Experts of a small language model.
Experts: 2 picks a token, a softmax router.
Training: 546M tokens, 4499 steps.
Below are experts of layer 5 (counted from 0) of a mixture-of-experts language model. Rows are named router (the router's row for the expert), gate (a neuron's input weights, with its number), up (a neuron's input weights, with its number), down (a neuron's output weights, with its number) and show model dimensions 0-223. Each number is 500 + 25 x the weight over its row's rms, rounded and kept within 0 to 999. Numbers have three digits each.
Before each expert's rows: a language model's description of what the expert responds to. This comes from a sample of Wikipedia text that the model never trained on.

# expert 0
It responds to: Spelled-out counts like two, three, five, plus nationality or country-name endings and state terms, such as Italian-a, Croat-ia, Republic.
router:516507491539481461515509479531489470536477525504490490474490498451510523540416443474505487526464493508529458500552497505510501477476493507496462492492535468524500496497490475492534483511529463483475509495442511493515518485543519518527467503504582529526537512492512491519519488535496488470514525504470501516483520486514504514457566498481531510480479526527465467490452500466519510511497472511490533558524514489483485522512499504481495505519510516557477497520489470490494524477490514477530492515462511548499482503543485498487552497486463523526520488523512502513495480479503459531459522492495551444543490484522485508501503476470490477489477460514474508472486520471522500466503
gate3:503505533468498489511528505485491513499476499514480503513487518482492492495473471501526504467503471538498493519505470460496569476528499471511481499521498458501481538515511497502513493528538544458527487542528507452513479484504543507512492494485477505524480507459501490476527441538555483501515523523507484472476484479503515522492514522448493506526521472487490517498459536495461512495501547527494518501477487473489519469537486471520506527547487487497500417463501522522524550471506507496564494501509476524510514478512480501492465501551525513532484510546493512487443531499529457471461498464510489506538481499481475522493490508440491504529525473523506541478430495516473485490473
up3:540495514508487482513522476481486505540471446526482475503527461492495484491466480492535480465491498521475500540517486503489507499490503491530463542511515483492455514516542474508552440541474466498501485496518566514475511510530474511505502477510525555518496493484484495524512462547518499513494544552472483521496531473488467536522538499484476473502513470502493543497447496493494561495498495467493551516545470469505467520509487495542519523542475551464543438462466498476498503462516498536520500506525500541499508460501481537502458498522497495543525504515497477491456499497504505472504480512490512514483502523498469509475481475458502488506503501497516506515483458506503474451517
down3:426516499524488490492530482496511461479472511488542540474523535503485485503519512477501455469552513500464485477484451522493494492530513512509546520514554539489503469505507496536502477485511515488496495475500482495512485485491459512485565508506475499515491530486497506536493531475518514530522533504522487458438472521440499471465472487489518538528532495505501430502529500513502489527525467567502518491491505505527510484517493498520503517474509525469461515459494531431530516510509493494495445530495487452530517518514548487515498510507522506511511520453504502466491468500501468515502448482501537486487521486486509525485491496469476504461529476513491500524551500469538495496474
gate4:513489501483489455513496520490525452490472501495524461502472540497480477486471451513467517486521514501463512514523506448518487500474498486540514482512538530539464448502505503521508518445466442512477503482483514512495446470499490489444509509507514507517499530510505537488496501510485519527516487520521493482521519526510498547457538515490495492521502503479498511510450540513495451479500472474548556494534488492492558514487512584524490507517516481516501493488497496482511550479509461506474543498487482478499467422519489478528523496481518496489497498507483503488478543532482482515525538488495526490467520527504478525516494513508492480511528477480515483533452468550473525543520
up4:486471494448512455476524540494507481500519524483557515501507493506481495491531489502490531477501495506502534486519476464505490531485519480517540498479499482507478481507508518518486482492491496519535547483490504545490456506518541504469493493492507490520533491474509551522458504485457505483501431516536491440552520499518488529494541472488502516511438478485456486502511542479450507485524493466514523498531469480473501509500464503523451497538542540519454549508539488530518538472515507478531483498531495503500433533514519487527516516472518452522460510483523476481491531516463494546514525497489546495521519459469494515492510498481503484460481536532488503499529470503515507518490
down4:487498479486482503517520504486477453477484524507516510501526518524532524487501540496488537551460540528476499518502531470505539501507542528513541473430484498546468513487488469478525535435498512485454518466485549523523481497527545555495537448491476452511467484498481518539477519493488488473525487496526480531548505537524498500507505524485490523483510532511488496470493530496497511502482496495439536502508518501468527502541486528505513482527499489520492478504490506514480491496486553492535501525534493557505473547528461475486480481502482512513455499482507471537503495477484492530447495538526477494506496495503538471549509487484497506506500529515497512493464461551473482507517
gate5:477485451508506480487480514491498495542549429468490483533507514490504477527525529540439491484518486502492508471482460476520533532500516519500451571496482500456476514451475511472516526545500510513486542482502523506476473491470487478469528522484508522481508509507495507475483464520506512503499491455443468493504511504499523521506552461467441468508490506511521524502485497529497516505456476535453469493500496511507500539534518475497525537521531492528486485490478509512523492524498474526485507510526426469475490499509527506469517478510539461505495507522511503479521517488487483478413502468515487502467528473499503474514492518503507496524489456530519476458470516518515496479531
up5:446451508474542478481437530509506488495504523516483455513461455497500515484472472462457539519501475508531515525521502520511492512494505540507500485430471491495499508452508503512515469499477534479520491528475483540501507456504504530518474540508531516495520487498526469510514500501516519483508536451526539492483518526480499478495507455499516527539490494491482538478480505509516550503463484494499503448494484529500523526496471482518490513486490443491470521528517475526486497504512497503496480504498474516477514487462489479526499547507487469551462486463469523514509493480501476510462491496486495454487455465495432491493492520437533511527465516514508508452542547537508513531486
down5:508483498494458474515533481518509531482528527507545510476561523477479480479501485456534519485527520419455481525500517509509505507496500497550514587520488513484472474502526519513478495505501503492484466516503510535553496508514538504491528517541448508455530514500500498475520512526560476471515529542487486499460493543513519463458494507520488492528463490502503468467512483525486490497498478536455528485479501511511453559500491473528469495489522491463493483446485505477477482492502515490495504497513493478473535467484530479513484510519523511484484524497522560488450529466504487499505526514489529500466499499493522524478513464521493521451475509520502563509515512519508510522498

# expert 1
It responds to: Opening parentheses, dashes and slashes in infobox and list lines, plus the first bytes of non-Latin scripts and IPA, e.g. (CEST), /ˈeɪ, 1912.
router:550531533454511514450555495442484527476525513454469483494494449503510506481495503489510460516512523489506531516488501503500512464500482482509519456526480483492534515488506484521525476518481459513498504464455506525505469524482502518504523503469459531514486500533508481496493512490531532496520498473508516492530487558503528510476486500546513519521502536460541526511532461452496489524513545504502486514499519506516517541484515476501492463479456454522495509500500444514531466469520527508482488535489493473473488533457480497524468503534497539525466543499503497515467501491490494504476496477506480542506484485494478456496507503525497482449533476440558513456490538498512512560504
gate0:460447502528500580477528514505483459468447510477556507538528477523524500460449499488509537476496467480466490491488492486455500498502464508462515499516509522461485483500482518516530497507460518525481444459497479475485485461479510476505467511474517496516465539470507502470490513504455520547490564516508495480490488486514472512521473517472474516547465510502523461483559494495463538490528453515489494456495526494531479483546521527482475528491513490493485488491493498506472514502526505511477509485494534466520479520516505490527526523439466521486474529518465506485508481493487476514542473448517507477516483525529525497521515517506531491461498537502511498486498500521481519516479
up0:501500510478482434510480505543481490490515495473488497457450491535502480563529503453506539500570473527532477496512471541483475467473516447456502481544472495493496479498520510558512485474532479479511519551491494493485535517486508484512491478490481487477539485491528497534454496505466497480513470506496489545509493498484467485511515480503499476460483492472470489530479529476555500491476462481530497503499529512469494493533477529506536516474523486500525505522491510498496466525504554489506428516503519495527504463501491488498484478487516476502548468487561510497477515499509499489477475502482510489485529497516476435480501450491488503539536502462503558514483465476494481490499
down0:499445498552489480520493496455517508518512514529517542493516467494485492479497447486512492509498458510471523494520519536570515466488529477481485478534528513487462480505500484510507502467465514501474441511474504501496502464522458515483490512528504527460457544501500508489532496524474497488535523529489503488498513489531509477481458525561498529478487511488484499516499547496529559523512541483502495517486510503518482505545467515511510449492488523528488475456503478488532525483541482494503471501516515502515546503473500507482565487528530451519488440516494470497526514522462523518509499502483484477498487533482520468502465529509459495487519515513453458532495476462475495496560
gate1:484550541478491526461507476484484519490522550481462540431488487493476554491504472553549516477515520477485487475482510511498486515495484493480432462537501530498507528489520511513461464534507460468483435490513488491521449488505515491501502511503500500516462531500500539547478480531546437466528525479475482527478490505497501496449521504513499495494505552546501514496533530469472504503528489489528488516489496472471497502505490467504494532470487494521541507503497552490500483538486513515537535472476496495476500527497456539485516511500476496510536539508506496480493486489494482508505519486556550472491488495542471469476476456477504469475491487495472487499476520493526497508480
up1:486531535473510501483478465509499534460532570522476543444495503504476533476523473530512517494518485502500485536483497472530486495495494473503443537502533497500506522510526516503438484535512455459475475507500473496533460468485491508498504518495496440518462521477504496538539511521545496465509512525496494548513496512471494506433477512497465507479564517506512522480511535421505520469550550515512504493524480479499481510488504480492470528499486510531533500488510536513507498519507499535543512494502499490511526506508487545520525517466475484480499514506489537520470490471493459482506508520545530471483515504521488468504490493457488465458525466504478505523539518492495489513470
down1:497510468511480470532472502503474508486477514524509497512499527495528516495478505494499527535536481512474486481516423502493520537470450540478451489511514517506498547524488441495517456543509497527492505473499487501497518525517496460508510483509516474510548529486460478472492466525473530563535513512511439506506521511496510516513519494514522453523505521549517500488474497463495512525524500472476502460465508467523454473452484461521475492534493533478500507515487517521540489509483462462495519488537493507498519499473506516476531550513499493520457499482464545522531499508510492516483573541510507461457517491507538502491482516498454459465516495481501502493517485514513445496487
gate2:505517564500520556496500511492506490505496479515537481517436527526496545526547478502521454496500492507489523491519482427523514500482513502490488498466486517531493509526531509490491496493505506489507502449488507487504493525497486540529473501490452489543490534465456504532504485560528524550487458504532529568510540469487485477523535501554480452532508493512497524525510506505486511510520500467549523483503503518530503535491533496490460468521476521461490503510507511497513484452498508466527508488484488464485528483539500478531461475495508503466477511468489485478460540509538498485502489513500519503462497549506552522504508458453492524482496503506498547501464543508513479503486
up2:504502523463502523531536509493476501494517501523475552522474481514465532509475507504504497475474532485521506516499469486526463526499518483540524508468506520509516512458506465520486505493508477505460526498483459528541516550482518522491525502467521525522508494477474448537476514476512492543445498477475486497527456504500550527471463526521529475531491498527528497484521487539521488513503469526541513485517476523509513561510451516492530479471522502531472535508501505484489501477493503504552493482486544504492523487534487529521523449494527506540541502473524497536501505514546480494515531504558511506549514546496536469494494507518495542482548495465488523503533521525519560514534
down2:494499523471477454514543519475483457457488504476524493547518507512500544523488520520502484504518515502526483484509489497496510500511482519462498490536488545530483509541480493479474501488498505489560504558495513479501453481506508505525498471495487474497549503559525532504515475490445508508495543484506524509457478503512511475524453528491480514496534510490457519476475478482483526502428475477492495474443500543494499518528480473504489490519483519534484483462470457475477539495519470539460503491493528493489488530522510500503524504461523530446502505449492454541447482514513446537506506502507471491488537518522500518472501529503515501450496490461534505492490476451496503476486

# expert 9
It responds to: Articles and possessive determiners, mostly "the" and "a", after prepositions such as of, in, to, as in "part of the", "as a teacher".
router:515493501544499519504520515512488519497486493509511485470519504539477487528509463508491545510515467508540528479511501466488516489493531489545516451456498475507540494489475516486481534486481539497479480495463505525511479507488491517507498492460512479465470494496445485507525515530477511469478522499476519512519483527515542520481490472533515512505553509523572453471502459483494499540450505538503507452519475513474533511549489509520513469509504484533451500531465465551520527471508538489474464491475476513514525503536475473548505551508511512499516508475500465502536491480495537432472476495482483490489549479471496463532485511483493478511536527495518509522464484537499473543518
gate0:504530531497477508496519476532510509556537514492535544501539545479500517484545504464496474499549500530474476508471470482511537473541523521523477482501496512540465527529490493510510476484541512537522515533519501550502509482473537514521527480458491492468474464536506448498452535504496519499455498486453468519523520478501522472512505508499513480520498544544474496486511532503515481512456488486509503528488500510502504481493503501516488502476512520469478485484559485503483532511522533515546530485489482514521503482510554492548501522507460513546488484498531473487465502505499529501503470509500491467464510487538513476471523505496488493522529477429468529492556552488443515500485
up0:502483466487497522506502510492516476455472504478481488499479470476465480543498535513530490475463543501517440507469500458494472511463498465511513537527504477491547520492554486482512461483472497502513488494522499474441517501540457497468493495518524491470516499466492485500514465525503460464530535460490503502497519474487486416511458490507499494471479461463507515494461490498540510508560520551499477480519506499495509489514471485479533514511518470478504514524440508537478508467531505495449487492512510494469517502499483516488518517496568486458466522511496506506514521486529467507510514499500507480508507535472497509516488532520480451500484499487535504574495464502550463504517
down0:527488522546460472514486500500517535512496521499508521517498513489484470448530497466478526486469476514514538485519484503506490527490480538519487458495493466505454525490473491501472489512543496545452452489479455495516535435513504526500540511446500485484426512504507494471487487522538482474495550514521480488511497467456492519521546456502540535464459496514501473483526504504489462462496507509480464467506555504551520509491508533455502504506538519539494479503522486440477514546503522502541486500512498476516470501486493486448458489472474506524505445502510504475529487482526519537514504498508489459491467477502506519503498494510467512472495477516492481507514495492502532505539
gate1:463477440541494486519493504504489520449476502506548481471492471519478517454536495492480518504530503517488524495491479510488501512487516500454482484458516497491478505473489506504499467506506501498512431500487474521521531446488480481509514490524500450482499523474464521541520480499513506536495501481478514511469563495500524441504529503462506480443489497486514504509501480516543525479466527541529499464496505542520488483513506521459479562506504485501488485476509508519497485492506490518506492440482475479497423459467491511554472488532478527468473460488496475486488508519506554468499497486488478510486465498452509472506447481483510517518525495515505552551480514537505471482502
up1:522513522438528526473511480491495456491516503507499518539469526508520498539471523530479490486539513498556485482511512495520478529541522463551520500486520498483531483528527528504464525463514505519478520501525530513511471488555488537506498484507495531512491532489475517493502535528509537506531483493555500467516464503486496553481506511526510480542586505501515532536499489500471495548523473487471541513483512482474504491447543517544498435477508498505530491505485514487481532532519547490509497499526513497490504491509509451484507528479525490507510522517484519488498513493479554531520529533498493477511504477518471539513525514559509461444477492500532495454489509527506527505508
down1:541475458481528526504507490488511500509481514516500505487493482490517484511558452495495468472534522495512515501515516486477525542504470498472511513497454448504509548497510511494487492510526478506520491445507518535461510519519460513456497515523536517479515522474459534488530521512450549511514521522504514510522481479482512510492463507505494481506487504512479481498523509579482550509516481534460509500464478537546508446476515500528443494455478536451482503471477502490550493488486499496489483472551501505506481492515551505542447507487491539490506516519484494482508524516499522440507511477498491505491473508498503494486490520494538513486499482428507493503439557502502492491456
gate2:508470498431504494524492506482501555494511549501475524462509521517537517497468469534501511578450524502482484498471501494508451466511480508457522527489483457539524515493478523526522495510479482526495468533563479523507436494497494477562481452498502518491468481514511493484510473522499532484511487476488472489513500512542483556525507491477498497499521490500475487492482463493512514546521457529523486507480506505495491543498489540483507553557504482519504545497504476498526517528521453486493462510492498460487511513519493512495463490522495485490526506518522495476479500475515521490441537504494577491512496511504462524510531521493520512482491505459525477474510516470510489474532
up2:469512513506491499465522471519509464538512491487519493521532473491499522510513545543498470516550499502535472483531536481520523510494530455516469462500551520445454515499534510551455466486545505485453530491461476558492512488493509511469517500497493492500483523508487532503486499457483493494505525537511504509468512522472539436499479496515463433481496511527549484524500507484502535516437506515491560504539458484515510492518496453516472437479473505489540476512483519481506476510477499510519526496523511530498503446500485497511525520513484473502475560502549498510505498498493471521518512494508472521510530512508505489519499457529468477469506481510512529482508504499507496514467
down2:513481500496480546521539477495516555502497507482492512482487478482489491506476481527502523518491541473538455513514479488500504459521454477506522525469463494494474499479466490485467507481513493479538515464496539538503473501514486462512479450514503490454527491547488499479519499516570526511495532497488515488478491507511512522449488457474456475501552485513511519523503473494527530474504480524510557462482500468472517509495490513500463510512483501517516475510441547485451475463485486479476497505483507528510541523529514446484491532494475518493499526526514596516527485461513480497480504499519569510509487518497468525522506492476440526500497516494476511472470516500518486495499